From a checkpoint of a small mixture-of-experts model trained on Wikipedia.
Size: 9 layers, width 256, vocabulary 12038, 50M parameters.
Training: a variant of Adam for the experts, 361M tokens, 5590 steps.
Below are experts of layer 3 (counted from 0) of a mixture-of-experts language model. Rows are named router (the router's row for the expert), up (a neuron's input weights, with its number) and show model dimensions 128-255. Each number is 500 + 50 x the weight over its row's rms, rounded and kept within 0 to 999. Numbers have three digits each.
After each expert's rows: a language model's description of what the expert responds to. This comes from a sample of Wikipedia text that the model never trained on.

# expert 40
router:472491565415505561564474550579488523573458503437548477433477399502518562530482513557560524425540542487527480568393463562471460547539559523521453450489421483437513444566599568458463493491565462520438551569447538520418408484473538490513462485526510481501451524490511487480601543507482452488498492506571476500518510464544431495549479504556551545544502495536522506370597562464543490545575
up0:534430499482504539449625499483531533483466388522484526445548598466551533555614488591528456528526483478542527516557475519493571497542502473481562459516489533568589447478585582524535476473543491501476379502470448575562567549373463539446515499573567447540512501528420496426489455522538486440463479405543500502532538519470577521475526466529471484482405475536507467412427546460529541432482
up1:506535489491498417485499512477428513533500478619542558540504508438491497449497524619489462470472452536459493500521473439478524408532547529506601501515464560483440522468529414492480545524435595538490427493461499561550570473482464526511432535505474436581590412611473570525491430540463489456430524482507521554510495552472624562426480483517515480452500447505319490513544495545517526436415
Digits after a decimal point in statistics, times and measurements, plus spelled numbers and closing quotes, such as "4.44 ERA", "10.68 seconds", "five".

# expert 23
router:463505458431536439444472561427555483549525531501563421438525473528499523518492474419410482455618436438467555535443512526417475470497401434559523535577526479428452468438473420523557539569563468431570560576509517489534558502548451512443535511606499571415471481539548480549457490530566487564490478470469442444455519530512437528515546577440455454510543476570603548528508554457526575546537
up0:602507447586467567439433469580536500511511517524605523536419522522449442483589540516530437519527472525505494464681425468490461463532509494459583533526585495524433569452520471486514472519444562494459482459531429508471393455491570465490484551431553516497519410568521426498429512509576507533533567444530527595553499564431571488457468545490474484436444541476511513563397432491425432493530
up1:439496416572479470477379496536470485554446525524445492466444542576459457483428511492562541538472551551495457525483519468600455457503663466606499461467521527463400574474370591487473503533480482460472501479519502474515547470496448528506476466456521478536551558547572492589548527489426523457502517502514537486473423458483513591441428549540595512466422385371484534572523519477460451439537
Blank spaces in empty table cells and the first digits of numbers after pipes or month names, plus dashes, minus signs and parentheses.

# expert 32
router:430509488478480424457483431480508447505458531452426416548511574567451485487467517501490431572548590543412444517510528618520530499454565534501446501489442490459477572537402457587435459533444549522551544556497476449460417410474461520496474494537539478527508564534500507549571534498489525418490478584478452579544454491582563504457454444534543530517434475447453517424567460489534569426552
up0:501534420520488453445465437478409412530577496445477426484490558521439534513525593537521520490520503538490529608457468572472439476425525419575478411578443444531434527533471555452503579506521496483515556485433391454483442534485399529506496468444548426532489526505575480564528597543511566513550553465533500511528433546575535595457468520480543423462508583459505488400548508477529513535569
up1:487514431508483560414496497502510516501486415440511461539439346589576485457573536390480499500510512560523490453418464502490485487477583408559527550524516425455413493463491518487480608494418513511484434578577524495480493408518466510471425540488581508400553429457558530567482589540493460510550526562499483539442461399474472548475572484538506469489482469465510439592519561486425505530545
Last pieces of surnames and foreign place names, such as -ini, -son, -ić, -kins, -iya, Smith.

# expert 14
router:523557450441419482505517473496469581549505497562501636512455414506482582509492484531500519531342439481467530531483546452404453510568475480492518429428562590507450457538550518491531470457517572516370539388493575482560466563469526482463541498545477535570470567489454474506524506563497446458487526452550540498469471554498482428507461423520497404526487525563511488478513472552477527531482
up0:472577458472535553492458524556478510537522442568443552488498475428480516477488374560541475528547516589421460518455438578451544483497498483534473526493551594488503383491492483485418536370563481471529502502470439447474453464442512510507477408410511445489543470529507522466495460502492469596529550480514455540524493427488448526544510469480428549466504414440457489537409553616499436414417
up1:467537460578474450444487545550520570413509457512583526461436523515483484516448449506547530484429523601471535539586490451432460465575462471463553517515493443484422578452585429494543459487469425519455488591522520396517570582511500469571502417469524454566530505557516474436530435637515520524542616447534515526414490493516426530590531565428497427499503541538477459442528565454509533545430
First piece or whole common noun right after a, the or a heading mark, e.g. spok(esperson), cour(thouse), character, bridge.

# expert 46
router:511448496579448593495575550466562535552427482448523466445496460450477537448478466495394533430476447436592450510482490527475465524425555514570482437570572500512557512560485423424567482557490418458524482481546542476573440497401464474536498566551510408495491475494491458406421564521645468490460531472588525484571521521535435511546535535548481435552511535485507417499453489483551574457448
up0:575460582476505510529505500483546478496513503568445541517590407491480493478505541484464573477455476536524509588483534493514424491445453514482537508515464409477527495462530480471474438435529522499527571393509488543451529435507449451507527533434450424538510560438401542506572482510406475503475489431539537505487522522405441559376500503553506548451522513442544457527546490509444572479523
up1:434639543487489511440527487522536474485483537495453480526523533453567536548566486556509364526522553480526540522487551541587458588487514463498499497511512459511591541502463593544523485485480466426531538515423453538588464526540535552507437518512475503503592588483430601494501517534466495536563558539445437413528531435508506412460497453444543478482475437538499470543617526514527487596520
Final digits of multi-digit numbers, especially seconds in coordinates, season years and durations, such as "51′55″W", "2017–18", "52:29".

# expert 53
router:583473532523522485622590520487452483485556489465539554521585529529591431387533479546551491487557524459534586562473478575536478423495489458538419495380443562530484519489502581505489458556562483610396498489444531466473552561510498591417460503478472564559467366455491459542553468462428584443527541452576465549502552547365514519444465590553485504452514509533427511387555559575491453574497
up0:415485500528539462506482562524479520552545511506499388504460529498521610611563475508573502503535590458521461501558489554479595502411502458604446467588563482578433445543494429520536461367526543532480505374522421478528450441469504526476461458529483454404564446459515511557487529579532514459441450518584502512492376483485509503531517502526559516471535546624559534467482522461479449447518
up1:557534457521475494508539522519422495512518519458458553429513519485558545510453620551536392503468475517520441526412430512540564512462551447519480531485601440488449568529506388591460440541485533484456431379517535406529562533509513503508500455474423468578565537520523574559430621459507523450464464430520522501552415475381467497517419466562421512499563386467447503402454488560515521556425
Capitalized first pieces of names and titles after of, in, the, by, such as New, His Majesty, The(odosius), Mur(freesboro).

# expert 15
router:441606489450555441481450483593506433474467544492569505552580519565555482510594455489498497583515488467442500481503581522488435531579478483519455438504561523487520426497442481467539385514464452562475482629492505474443526475578474489420536517463504519499516530488588459515488498559503514480467458605549447472533580519513475512467502506489576489383413616520480544501637579481521439546565
up0:468417474501501442512453456518512582531513479523555547530478482479399501521466511497515454492533559498493457496451565512450518589505477496460445491446494519522533541625544534486461489474469525498497466546544474503525424465472514566543501490468525503511489493478511492583622457525617459530480475509470529631509426429445433535555473505479467529513487540503515437418426572445558382402555
up1:447450516508453526481443443517539526491491499503602404471472548530487480482615480506468490515590434574541451498522478471519485447487453477527494510592499415459458417548453557527518490370538485484408569524485499391489531531460473474468606541475444470476524558504529428545483483461541541560510479492528512397450566542578589619534431477504484548525410492595511509433500623480461490467507
Opening letters or short first pieces of a word split into subword tokens, such as m(igrate), f(ulfilled), fl, dr, inf, usually before -ed or -ing endings.

# expert 13
router:471475430524440511454452479520485600559484495605553516541431435490396500407391503564451512506416518506542529531503580475481537421490483493485541487526498512502493576580530468547536554536467530477473570462534524456584466541465435543490473497566501488558429526428477476549505509588525506455439538430561509573506397485483556479494432513545514475544484509486517481495557538488496495496545
up0:483563437527461423534497499453449494531438554604586537494499491533467573532576482412462469482536499580544470455489495459467519416535588567457508500435577450501474471495525535543520527490470545462500525411471449514441567433526475628554524485430582468418549614476554486498559397373477537617529472524495512500556476509478476471493529517577580466484435501491496442550457395536552542494577
up1:496512484514501461527524399510505562543476510464531511533579487596417538539462561575584463464544575541605563528490529472533483525425571532508496546466394499459476500473557529486440510512516490498540503498485513521499434495523530501502494468595541480491430465472548477513505540498569549512564540522544464482520589560475467490526534429502589497519440481510517481413533500525461423555556
Content words and function words inside titles and proper names, such as One Life to Live, Best Game Design, All People's Party.

# expert 19
router:539466558619503568515515502484487483511473554410477522509462530494435503493452496492404560439519434564437461436521438485461549572497510443556495534467533489563427524483500604483479479402557455453473447401429566526474517440468561434545499460465496530498507508445604521613484593451451497423535552474438518534481576555493513463472486476475500558567578516464503458549519507532442559432531
up0:565496549638504490509438518513477484516619499521517453476497454535549445470494491498516546534568578528537454467574469440597544513497478530502479491527461543508547500485533516461560581503439429472457534491528490481531481462483482441648417444416545508566475368429602485479446511427552537515466542527521462480527496513525446517487507508415581443463494539495535429487432458535516341492480
up1:444526502564504476426541482449476496435493474523502522543496460445534561486518607538493535503469432478580523540452567454521503465499527533466465444559479537430531486482527445545578460511438507566407458472534457529435516427474558476540525419541571514558535513507539491522595511482465470449443407495639481441488502478525416520523553461399422552453453459457505392499416470534467399455568
Pipe separators and semicolons following numbers in dense statistics tables, plus units and symbols such as %, °, ′, kg.

# expert 24
router:400485447439489508451509466472482517540621503545531522441487556484502472506506472467568509453492537432520546517478517478480529499391470471518537600499485493572537488516565528464652592496495568525586443482544494547519506557568487493722477450494500531418443568477451573512508530521606488565519557476494595467479509492492584504451542520444504467436512522488529477519409526462532455415568
up0:569565618474556536515511405541534490425520578499426511521612513537492473555524574444459466426421543650513525490511561427524466547550567532435540539551405543470475542352517444440588529445429533486545482503485514566446555593573518530572470407502522497607553503499532461568530517455520567552493423423484549484584462448447535543470518613530510595501394403489408486581524425483450496433564
up1:519634518529487523505390510456576496543490493465426493642547541500430463508457475448508508415471420508521529512505579534475464429523482459570456513479501565558479465605441426535524524537518471499515515537503512419507523447409467544454569473568412521550537502518467620404465563442468501561461578507523470519469502488565449502546433370511454481488511546490575516511501482511481480356542
Tokens right after a bullet dash or line break in infobox lists: field names like Title, Category, Binomial name, plus ==, :, sentence-initial The.

# expert 43
router:505480528466559459604513466395480497535492532427420525517504474494428430583562401462457496518511524487410451403476459492457476545522524522530436491417561521502443451510572458409519473437530564576516399493583542488449504486469502528426518544487454487438511500504481513535474520560562513424508468477413525638486531519500540474558558539442441524427487594524477537523516482485489578486660
up0:539530527458465562570480484423499512453555491536578611396514481556532512577499548478476552511501537511594503515432401560515465528484499482563538605482528475489562440514470534563474446489465501450461421429534433456496456550408453531480472426423489480502640563579480494520522470570545547507451475560534512476501585513489471450578522450422439554423408542491479397457460454583486424573501
up1:508521518464484625447500490457435553410549422498573533430561546542490458574413471532489409460476468557569594536442445499593470416508411448470538504592467556542446508393499597520521570573487446501391497432521471494570528516448529471526483424493467473552571560537481526500543450411435555584469569559529534523462428432521423570579431525436589530509453519474417434554473502498423524532557
Nouns and adjectives after as, was or is naming roles or states, such as as part of, professor, appointed, editor, responsible.

# expert 41
router:511507590507422428484554453443543461427571506460394528528580454530514489471483452448536438574535577517492476496469527554472481464509507515560479576419445519549498511516434500522426508576424507501545517579443516522439537539563405571483391513526553560536417548495443551437497479478479497537449458567427434573529534484547612450435520513562547505514502516594501569399593465522529518500585
up0:564473543462528556559501382538535516484487488572457438557451533520459495630541430487470518521462531532535531435468460407492482527437499497481476586497515593496477475402504533545479514489501539635541438375573491578470529536529474594533484497508485478517448473469536543550551555540504551535481467538442528551494483487499479515549552530390382455510436506581423441454515505528473491533514
up1:416497472594487476495508502528477438493413444495518572478481581467420502472552495493501565548515532502409524438483526562548444527565533536469475535503516571494484472486436543504506441447485523469531560513512484497404532460454553499513456477438515528563512476490562609518456551371383498491474487477526482508403504506487442600556506526457533481418512441471544450505511493630427521541577
Given names or their first piece, such as Tom, Adam, Greg, Jos, Ham, especially in headings, infoboxes and name lists.

# expert 10
router:479655461686487515504556437500474598512488564595542457471561503454557561473435521561511559477400435485544538621491500486524491448582478436575484445550517424535508552496451415447582546519451509492445508461517436459498457567445516458439557532562467509566463451479505530422394425535473476445563590478588516501424471570542481538476414541614489454522508525539462406431537508470513560503449
up0:474498486545568441508481340497590463514582455445504480460513521514495538580452497453535481490478556536548538482468431552507497503410430407511440500520523539453436600458446436430507557397475458479419521451433481551498546368493487477555471489528407514504571399640558524501588470460491577498474619530505529399489543486483501566419437503528508434549448387454435445501493500538438573467531
up1:499439522492466544493419489488478444568462460472477423541531549511470396543579513524467452596433542535505452594511508491557581521532498471431471451480582515533569474348470515594606439445517503547471457541495496467535503471499449441533527443473460501572554525601556489429596528393503526554435534546411461416530437551602539487523463558547568522468566427477465532512493513516454484480511
Word starts and common nouns right after "the" or a proper-name start in prose, such as "the world", "the latter", "Boston Bruins", "the pastors".

# expert 31
router:528468565470466552576538549473541467552471533408477448512517420556474528531452423431433518463568520486496429445526414506478507516503532512560524455583537509459475444498498487483521470460544551557499488505489585535500559457524519536513567556510465419452491451489564446557478530569564567442425458416457529558594501573541499470443543563503517543545522586482487549521514512542518568466519
up0:398480515455547555470476455377515500460558442492492486505541459473484509544553433507443473516486485438590478440479462556440432587490463404487509520524500458485472488498587485504614537489480548520496616490427500474497547476499550507527516521518519516470519540529427549529481518588558580528578469493497532569505462484625644424480556480482442484486452486663571466455562502453571497536656
up1:609474510635464458499564527579423529435498454499431535472394513517525507488498511531543573573455523573537536542560511504535457467472416552448541515462473569462480506466596532522415517424564520449505499478381486508470422482490522519574474416543545422629456441631513515472548495568441454474494487481521519544512475569508508543439470476585548509533510437480486482479476505509486526502465
Digits in sports tables, times and scores after colons or dashes, such as 4:29, 5:01.74, 7–10, plus minus and plus signs.

# expert 16
router:577498515500468549491454511610517502502474526528474515471454523489515534542459502474478467505566534501564462495475551524582439539417530445558516452488501536605512546498448557501534480493484409461541444563548408408495510509482509462477448466419488539562518480506568441521479522441518483521484557596410412341422563463451464504566432514521599473544551450509511431483446535550488453471487
up0:528426486497554574484473513408505517491550477516528562501510427450496482561498500492458431532489515475517533479617440491481492482508500488430501543576460557503492454506486333493532557544335510532500513438531495457544399540481524508591446492556453430445492459575436532514472571572519518425623535554480527566520446559527604486555497564432470449499393513481521469434457464520559525445591
up1:515511608484557490537513428526418519452489527460576437524469508553574455465642429562439466522497433507507588505467500516528492529512495481512411495507539386533456516471478503489607492481451493575531553440412540457463559481576538488478543528508506544532615477447539422575512526468440584515526476490528500477471531485535543509424529471474487562497463503478426466448499478619511363550467
Final digit of four-digit years in dates and lifespans, plus the comma, dash or bracket after them, as in "189[2] –", "May 19, 2009", "century".

# expert 44
router:450517532573553545421492509560462451538513443498459509525568476568543529568585510551463516420498473450527497534508450530480616508507488567401519490494473452461547446415506443499536523503481518489498456512591547437427521473545485420536533443534531546519563533424517570503526558433432440594522486445498450450429510438544445502472530397465464493542511454457537538524433451606512386574506
up0:500500418522539573497508472489472497567508480560500570404528465467553567471421680526506482461508534491563522414466452487480481533432582522461465491490568489485565544418510514507430502461439502500506566503516498429505507519509455496546426451454553361554482465571526510500384488474531599564473548507515592433478483534473494490583538499399463513476440493548423473480494412540537486528537
up1:450458493454592477440502451456575475526520505511537469587544547471533496569489465419399424499560484549463621500479499503505518476441571504426506563523454402470565512468515510506488490463509477480601469535471467474490425492419415501515483544521448462490557486463523567522533539490569516519428492584446530421575504566486497529546447407500415462470450542521486520573506435505536494535515
Digits at the start of years and dates, especially the 9 in 19xx after From or In, plus ordinal th/rd.

# expert 54
router:476453482531555468512468546560594579606459539502534471445455558491488409598570543626578465487577617475528531482474411535497395558487557453531476510467413574445521436445591602487516503451457448558541450530438535492439498426472587455522530477382454497459502478487551445571563482521469450529547505574428544420450554418488459535543548575531498423483476504543455545473453462487543511614456
up0:405491507443517498516472526493524477523526525391431497475467536498566462385441462466522474520523596528500535453554527519513494463443486509653545555583483468489487424563329502484512469473483459472518484476510445549488466503537480489487463556599565527458545487446415441439522476539396516496529497520439523570448559455485508506378488530449657561529459443419531477382550521504410416515611
up1:563486530486528487449525446564503467530471483461428494541534512486510471473537554466459354560521521607555573372503505487478446512499445438460513520505547545428512564428468411458557503540515447515497535492462479506490453513545497588510449490563465471508519443511518496508425525406567589558510460605546432438511546485510561459522477433431559466507469477588508461504561546548527469472586
Periods, commas and closing parentheses ending clauses, plus connectives like but, because, although, however.

# expert 20
router:494520630499556455547358518551478514449530473489458515519422479475486518516522469482486465492429443466431545449460468480443461528489519445402486516443498525541519444446542496467472571504526445505533457505535562528533477490546527430534529500486592608410526440482451518484425480474470517544566481506470419458421539508511559460584530459473612421487542531593559486401381473417575462532518
up0:444471452550514488429556442540498525523457488612479518560468480531577485553457630542499458559506432462520445541416522425433524537466433486528479496576451512481485528503419504568515517525540475424449455517495501490488386391548390465538538558448551535542482479443537562515391481501522545507506530571485511478465513439379532548557480532531383503456512516433483387535409508596522496491518
up1:516540617505633555451510492517452506437497545472588505458552458478508494439499539584485443517525507509531543467510495500536476518440519427519548506538547466535423431579485516484491510439470490533529580498447360535473449439481513593541480496512558450429508479487523390505518424488602590551509507510548517431509532453502499478476517513505490536451462494417498539539484576436496367447561
Sentence-initial Members, That, However, and person or kinship nouns like son, brother, friend, member, coach.

# expert 39
router:576464521573426566496429465453490483460488465628510510508457515486488436489488513489518545540395502555556562465509608419513493585453379481535572521482481515562599561509477491471606573479383439497525484390520502402560534602522510466564423580580546500495524583448526514480493597527452447558453496527548466446518509448531496452468487495452533524528542457548436386567452526488493509486516
up0:503455617512556487524428560564477540440517557497475554627464516487457392547616436474513458582381551445551519451491528476460472533483496552545506572452466521501548468597560493493513420526510505491501517483475464492468434507499541472462546454465481445507546500478511589509485587422479495443563509529528613504422514492467531553476509473513499539517485561469487462560400513537466480463567
up1:527539512540474523470538337474559417457531489442576526552406567528490520483411504444536494515435536639457473391437486489533491460395513613527468589492433471609510504503594416426497600523445551571534459397504485539487448606594499529545540497435525521593484576481497538474536570488484557410599483449493450442465453522501550426524421492391475484478499519529413446535532535607505526478514
Unit marks after numbers in infoboxes and lists, such as ft, in, kg, km, prime marks, closing brackets, and months in birth–death dates.

# expert 49
router:461526443550453430418352428495510592473473528532490426495511495476509525538476525494429520572546500500467488587466618450518483484599515504492536428554546420487480486496362482552471452547483437483555552604511457448518531459469492541419521454437557474501455570557507458454488522560516537559465513582543453550544470528613555470506439516535545488451433506481551537536594458365471539342508
up0:466521516479461523449413511438442589518611457449562482413425478583472520583473490488544466469529481578568530399520513456546525507451606536516472499511540542562565543483502481594534529519477490440485450503496511471527511475426441472561440430535523484517569585570451571367509414499565520520553460477486553460451506492558499532529514488450581489550510512471563497478471457491545534470577
up1:515538436529447480414415461549506446476519515572507491565575499580615453435496538432452500498450455536592453530493523477497520485526501471506443482577435551469555424491455467555465451484426529449532495589503551584437502502480494445500395473516506552424564510465572625444454479524501542500486497500484475474506574445510515569478419507493450472590572500503499436449475478582497555477605
First pieces of split words and short verb stems in running prose, such as compris, altern, st(ones), cat(hedral), walk, belong.

# expert 52
router:604502623495423461579479461516456494485434513621461498551449615499512435458505516478514535528457470588534498470536516469559486525548550521600514550467358498584496613552492501447458439497498405442410499437446450423536551596517518479489441478516422566550580468470556502561480563506422478454505492577561418503465518495505500550512432473490540606472576449551483410492532569479496529503528
up0:544645429537511546427527524406450466469516415532565555530501569459447513530491432488465536458490452563594517445507535537549482536478500448413537575551499510535585523525548480518484499565404464488497428512492401468611494500464441503554488457507452515508501385530632541442467544519609537502508504456481576540603368532512460487490421515405523474421463515492548458448421524494479518425483
up1:558443440558470540474480417437470465578494581573449462528508599533523514464408522486516419505497537504493592559532452406498440575516450467595556469440443504457487470521473549574498483419505545494476595438422500523504422548531479520439492489535435514524511587543573524572480599496513525562464484569512473518422568534570520541494389467483474594517446605544437451465495435523433455468520
Unit and symbol tokens right after numbers, such as "°C", "″", "′", "million", "cm", "%", "AD", and ordinal "st".

# expert 4
router:458438498414571581556481515522556530411575517431491556585517422444516531572501385451449506438502536482542436487468478504443502504491493528460492473544538452493485460517581483453605513501506523414568515509515428536529583472513548445428577514533444449476515524502497520529466411483545514538389474470368449493444457539472464421598544428538522567545542448482495462408418585514462458539373
up0:552567517516440573431521466569530487547480504453479492511518517483526536514538532555516346464591614442555650527507523599505484558478526412572482447574546525411549489473491427491532549534483467494508624586492533496567472472535549573502439458546519436492558454482474482469466525514521506518484557512568452449571536452520475483524523489454570463474386435565565443521558540484559481589522
up1:537422446480591513536551463447425444495605460418480591506513489542516514570493533457463487430486510531477624530488526504556577560443412437399491563518519552517411460430519465598594409400544537547472465537483547470435486486570548486599508495451511566525584550516519557528525534474409528426566445583463480640482409419602551525510592397413502490467487441574483518430503405526526467445456
Commas and separators after names or words in biographical leads, taxon authorities, tables and election results, such as "(Hampson, 1907", "born", "/", "%".

# expert 28
router:498481444575505592430509504507581481536518407410497461506630449449555557566533459452392444441537489459553504526498409502438490524550454562362516468541518533459527460468561489514511476556597484426506580528538558600579478474570586513485582536589516446476502476581410492446449396488582527463527416419479512535557448535511508531494558490443461416518509494573494566538488453459557486597397
up0:424502536572384534387451465388497594521583498615561523444499463536506479518588505537509490514507459514632560527542469449556569473500401443453525509556488492503497551482434450532571548505480491491508505475429489469549520534474501519517514518503529541418528531480443536501483542582482506527496535456533560507498376514488552483496442491458531476494518535516549470477466526481474518445527
up1:515641502459456545569487471534481534494488617494503494420491521461453524450521542592527471500542504543504486546526542575535538469396486518560446500475476441531514532454489441510458505537459560537477415556479437482528564521460482593571512460509533467529472601433499505394544500562506495394451507539470477397536542412476553567484487460552588474521507519385511447463530602503453505371552
First digits of numbers, especially years and stats, at the start of table cells or list values, such as "2008–09", "2015", "0–0".

# expert 35
router:478502405474481476498478492460524462582478548496496553532467595474465452527519458472496542388527459511416501435490508410433529553438466435494528586400541476537537562502466534481576506443538463469550495532503582594565514436522604578611546568514526534482506555545443499497427505563578491490578526471464516557521519544432546519446564443544559496520468503488532544596441455441609498480514
up0:504592528444537520451523458463485543527475587413484435517442480502470596427452490508451473499509526561466571411543451503449485436491492496559453433565499442532383473439413448516573491449509523522505479522516539535490506542510490555479471488495493420493494482547537574500508567507524580452543481465471617493539449526448480494430397563436473487437586567549497446471515397505485567439450
up1:460641495517488496477433489510447495512423445527508521596527461559415442500402529585502493521505523518470551581539604498518481471459471491530511469480491397529487595488389517539515575584522527509497475544518501476534447475553489516511518518425543501464438588483432451428539484512484467420526460502560504546468506454572609469423490529503516624566418534465499534500564412474539483404578
Column pipes, semicolons, colons and hyphen bullets separating entries in tables, rosters, sports lineups and line-broken lists.

# expert 25
router:361556472507572447493504560441450526483512460531505508444481455464483517462561571589532565480507544458506507556491513447499507444396519550449435493550545526432546489497532459564563594567527484494534426557556522473541611588513420438534502530541588418498463495507420558370537464524448468596490479473490500485382476488514430566549567493500517513495564431453515420446471528477524533499452
up0:470529549485504545462456483395535528466491548435473507448441441483430393531516504507538473549458414542471534467515449512421450618516447543537514615548515445496480551550498499524493428470384495538474557388489583496517479400480467461524504539497551458441544533469530477474508568486482476543408507459422439557519468516527471472567478465391365606527558461481450466441616463620431553534522
up1:492472442439546474502479465517610557537430542494560488502474502523553534559497469555499525469533629511524475482521521585462434576405476426494502520513425445458521375550577398321485484514538474478480438523520331490497513511417536461470396484481296473526539441562530566445469559578627554519489507621451557487476489472522525581464496576546540506510461491564504442521506562495498559488441
Bytes of CJK, Cyrillic and Thai text beside romanized names, plus the first token of a table cell or list value.

# expert 55
router:501497531609493492513495481477512529510436588514502417448460543464506524478476577527440555550477434537499565582506538528506454516612535404581578478447487404412397508439422511460473445553526451343437552444464474525636536493438481448503575491458509493538518438513603442532406507591468538522554521453494497537523523547564581507529418417481504426518465496549493454416481515442541481447471
up0:483411528444565551586581594503554466518482454361568569470520531505466464534619476506529486461587527526460510476489481490502495547496567446496363515417435564535517518524614493435516482458482563526438505435533462577447483481512501584464518467519430523430611409584570496500561530498531555530567417500521560469510520529413547558580507567484414463473516497544449515484556513550548495580532
up1:428408438576511516507501369504616482422527474461483560484527554464502474427459458541446505440494567541421478472538434510533521479541445549482520504424523506533556456501469459534451533528594587482573553471483525469486511516412565530501458443531547441560573500532494521419483495461448570509557503508482488505494553508533488559401458527501400472441540539393467546458462492494471615537389
Common nouns ending a noun phrase after the or an adjective, such as film, team, committee, organization, floor, ratings.

# expert 48
router:415481545528432457495559428513495441458513445517514522466517480473520541475585457531459500532509516495500463549537492458420465516579443589445529513457571538486530508477474466473472443442537515552525500414556504579399546612569479490477430519510461546469509540599459581443575392510435447511463517514420461547535503427480583487462553445508511501416533412588498498468525474441510584425481
up0:575436537459499564525396558529602529563456589474557501508538459489535468530492447548602517469487599484483512460382510501529424601469595498561493498489469545554476459465595564477424469524523428498559543518457533485495523418521501480570499496437451509480492460510514470444443562415561527644612538540491565494437514462547472509517417551500497482364456502495524538502432535455566478500544
up1:476465521563477520440450536544493628520488465591442577480457377447539487490489554542519514473375440525479536580536533408517524509482501455630467425570484517426527473493588523508525519463439529525486459467566519547576499571485521503545444473540452466492471514379477616502490523542541504497485573556524579487545444451522498549507457497503534521567454502505447481564496452531502454539466
Lowercase opening pieces of common words in descriptive and scientific prose, such as sl(ender), mod(erators), vir(al), trib(es).

# expert 56
router:439534600494485552431367515530529439569437560468474415482469469485523532578529539488609479439581555482560560521455481533536517550469569482540534487558511449460547456472430502443543513507470420447595546549522555458454500440551481439517484541552514510458532509422515502587492572483501553636493500513445418402459546421524442466522501477449563520532501447453538474544530502551470461534518
up0:578529543657475482479477489293533519448511472548514504526504504559446487595502518406387476559560372451460519484543491465493437551574440423403550516507434539522475542440511495525489551535537488498438546490473495394537525534372499509446553496507478571476561551530512451546552573422553498455519552494520499518537455533449575543540485519501342473494493477525544532560530500415496593480516
up1:501435525481471486482523469506394512484446576518611453556458552569541528466380505563428579505441519545480394514511521477595501511554436548567550457486504470507475520506464595527522538549456555568530482488415516468466463482452507552340497491534522480500493519543482490580587594456517493443450518527563482492594456504527514489533442444528428539524481503475529480481552469512458542475459
Later digits of years, page ranges, scores and decimals, often after a dash, as in 14–15, 460–472, 6–1.

# expert 45
router:437434515526484453429463431513464467546554474481364508448437586512414496457427459509537479561568524526419427507586553561507467480480552563473511583503517459532534563545398522537456470484513534500542436450501442528492474521475485455537534483542525558540533593560434569476538472540454555463506436576506505550486409459601533522484501448519608506508534458524532468479514508412536613400550
up0:429464382427437467477393553559500519529454561471514350553451529553451542503416506492459438534567421571487499495443472487533482584426497488523485548565523405491379460463500523544447538496477571457497498576438485380578440501470389511585525449453580416439414526496473428505542567520540478481464483528472498479519458569555533481464483421507440414578475513548554577495547504444460532495565
up1:441522374623525471449498511522570504520538548551568523567498480557442506485420640450428448459596600487439553487472462480496554541519519502441474494547449531489516514425447542585524514516411544441498557558474581348518566507529538546565408440473505427519532494625558536545471546506493619477425567510521486435524374531487533592493386482582524511426508523425460494553525479455551474463581
Word-final pieces of species, genus and foreign names, such as -ata, -ensis, -ana, -is, mostly in taxonomy lists.

# expert 5
router:506439407496516489463495579513434589474544408439407593440483443469473489500473495477579479526483523488535469468399425484470466557468496555545502560505514552526496517561603499488501640511514589499519435413438478491517405557474533528496456426544477526551464608550487536454532444491537497502504531438506546505452402504416555435592565538501564525522489460583588486564509484470520525493549
up0:538447426518581558489495476457459548420506454582546591491391426504442557467397612489429556498529520562543620445465474441553554434475474496459607415482574480546389482511446523511548537487507514497477482416535605451536524523507479509445494418513516507450478513491607457523497549515474522473433476448601540511458426462440555518521477482472480598557509395505572465527475533470419528466473
up1:514491462528565572493458480424488411380348594478488523503492552467481510480439570506449536494457592457412494424468459533402502499524486482584540519471512543534524475505535505610446509459433409491495572541569582542529371402564506603411487485457518477489451538530470575567457628504616508483509464521520536443537473520491446541498531531484526465497540506557504567437532385481484618507475
Determiners like the, a, an, his, her opening a noun phrase, often after is/was in biography openings; also table pipe separators.

# expert 7
router:571455492468486613551579585442516563420486498528546518496458436542460532528487464542419536422461502465553494484466516464470561553513447476429545416562569512493447436545622532499542506534548581548524433446582542454525552540492528453456535481585551469418450523451508579495587545507537437454406512410464532559585445518524394492468514545531387540509498521474479480475446498523357514501425
up0:485519447562548538469410495508504491406555519543518537584552556444572409481501565461600490489516420476506558495498549433492518507567376492453532499529437531535477377540397502474467441532464376501458463544526473450422443473520429450458492523473465556551567379540549513427441561422487541594493588485590433489494529531545516528598452505410422520480531446508526473518425481539426455531475
up1:496507442582550407402434495466514495467553484504523538500446500428491467436461575501543430505455594495478510506546586425517527475488464537427530557466482464575545577510529490623496465497498475435514526503544538539542497483507474532449470526504547508504536369534389513423479485417475543596554492514521537503496412535479542448516515442464524536463481476493459476528476516514579431505420
Digits, decimal points and thousands commas inside numbers in election, statistics and coordinate tables, such as 0.8%, 306,849, 52.77.

# expert 0
router:427559531435591439522589545376446435556536487494543490506520464453443479480509459576465505503512486551520475450551530496454561381461461590516376464467527493473514491613567456482554545570457535594535457455532563500458456547561370434533511556565502484410445493373450545489488475481564431442496427531518525519515529446505483490500565558545574480513512626456487527429502465578543504528566
up0:531516448584516552516455483411541453496533492526548535525369513472438422642511441637432531519497668497467519530550492503466506536551527464580551509492454536451503532507464502582505423473427574561447490501430527450525466485430417424476481427470499548552577434513467519504560484545377494541511491519386510506488506506510530536550483601405599537476467503538571503472504457576486519553572
up1:525508506533565504525487478520436567403518532503478529477405464551579444466508529527484549495516512532504428566473431532623450598470421396430497429522483545498530452501491582500541521509486515461499489464433446574510475399519495600567375512549498497637502412500470484564445493542534506482451502426529488516448520435439524545434575506562462576466459606489527489517547405543471476551445
First cell token of a Markdown table row, right after a line-break pipe, such as years, episode numbers and titles, e.g. 1992, 7.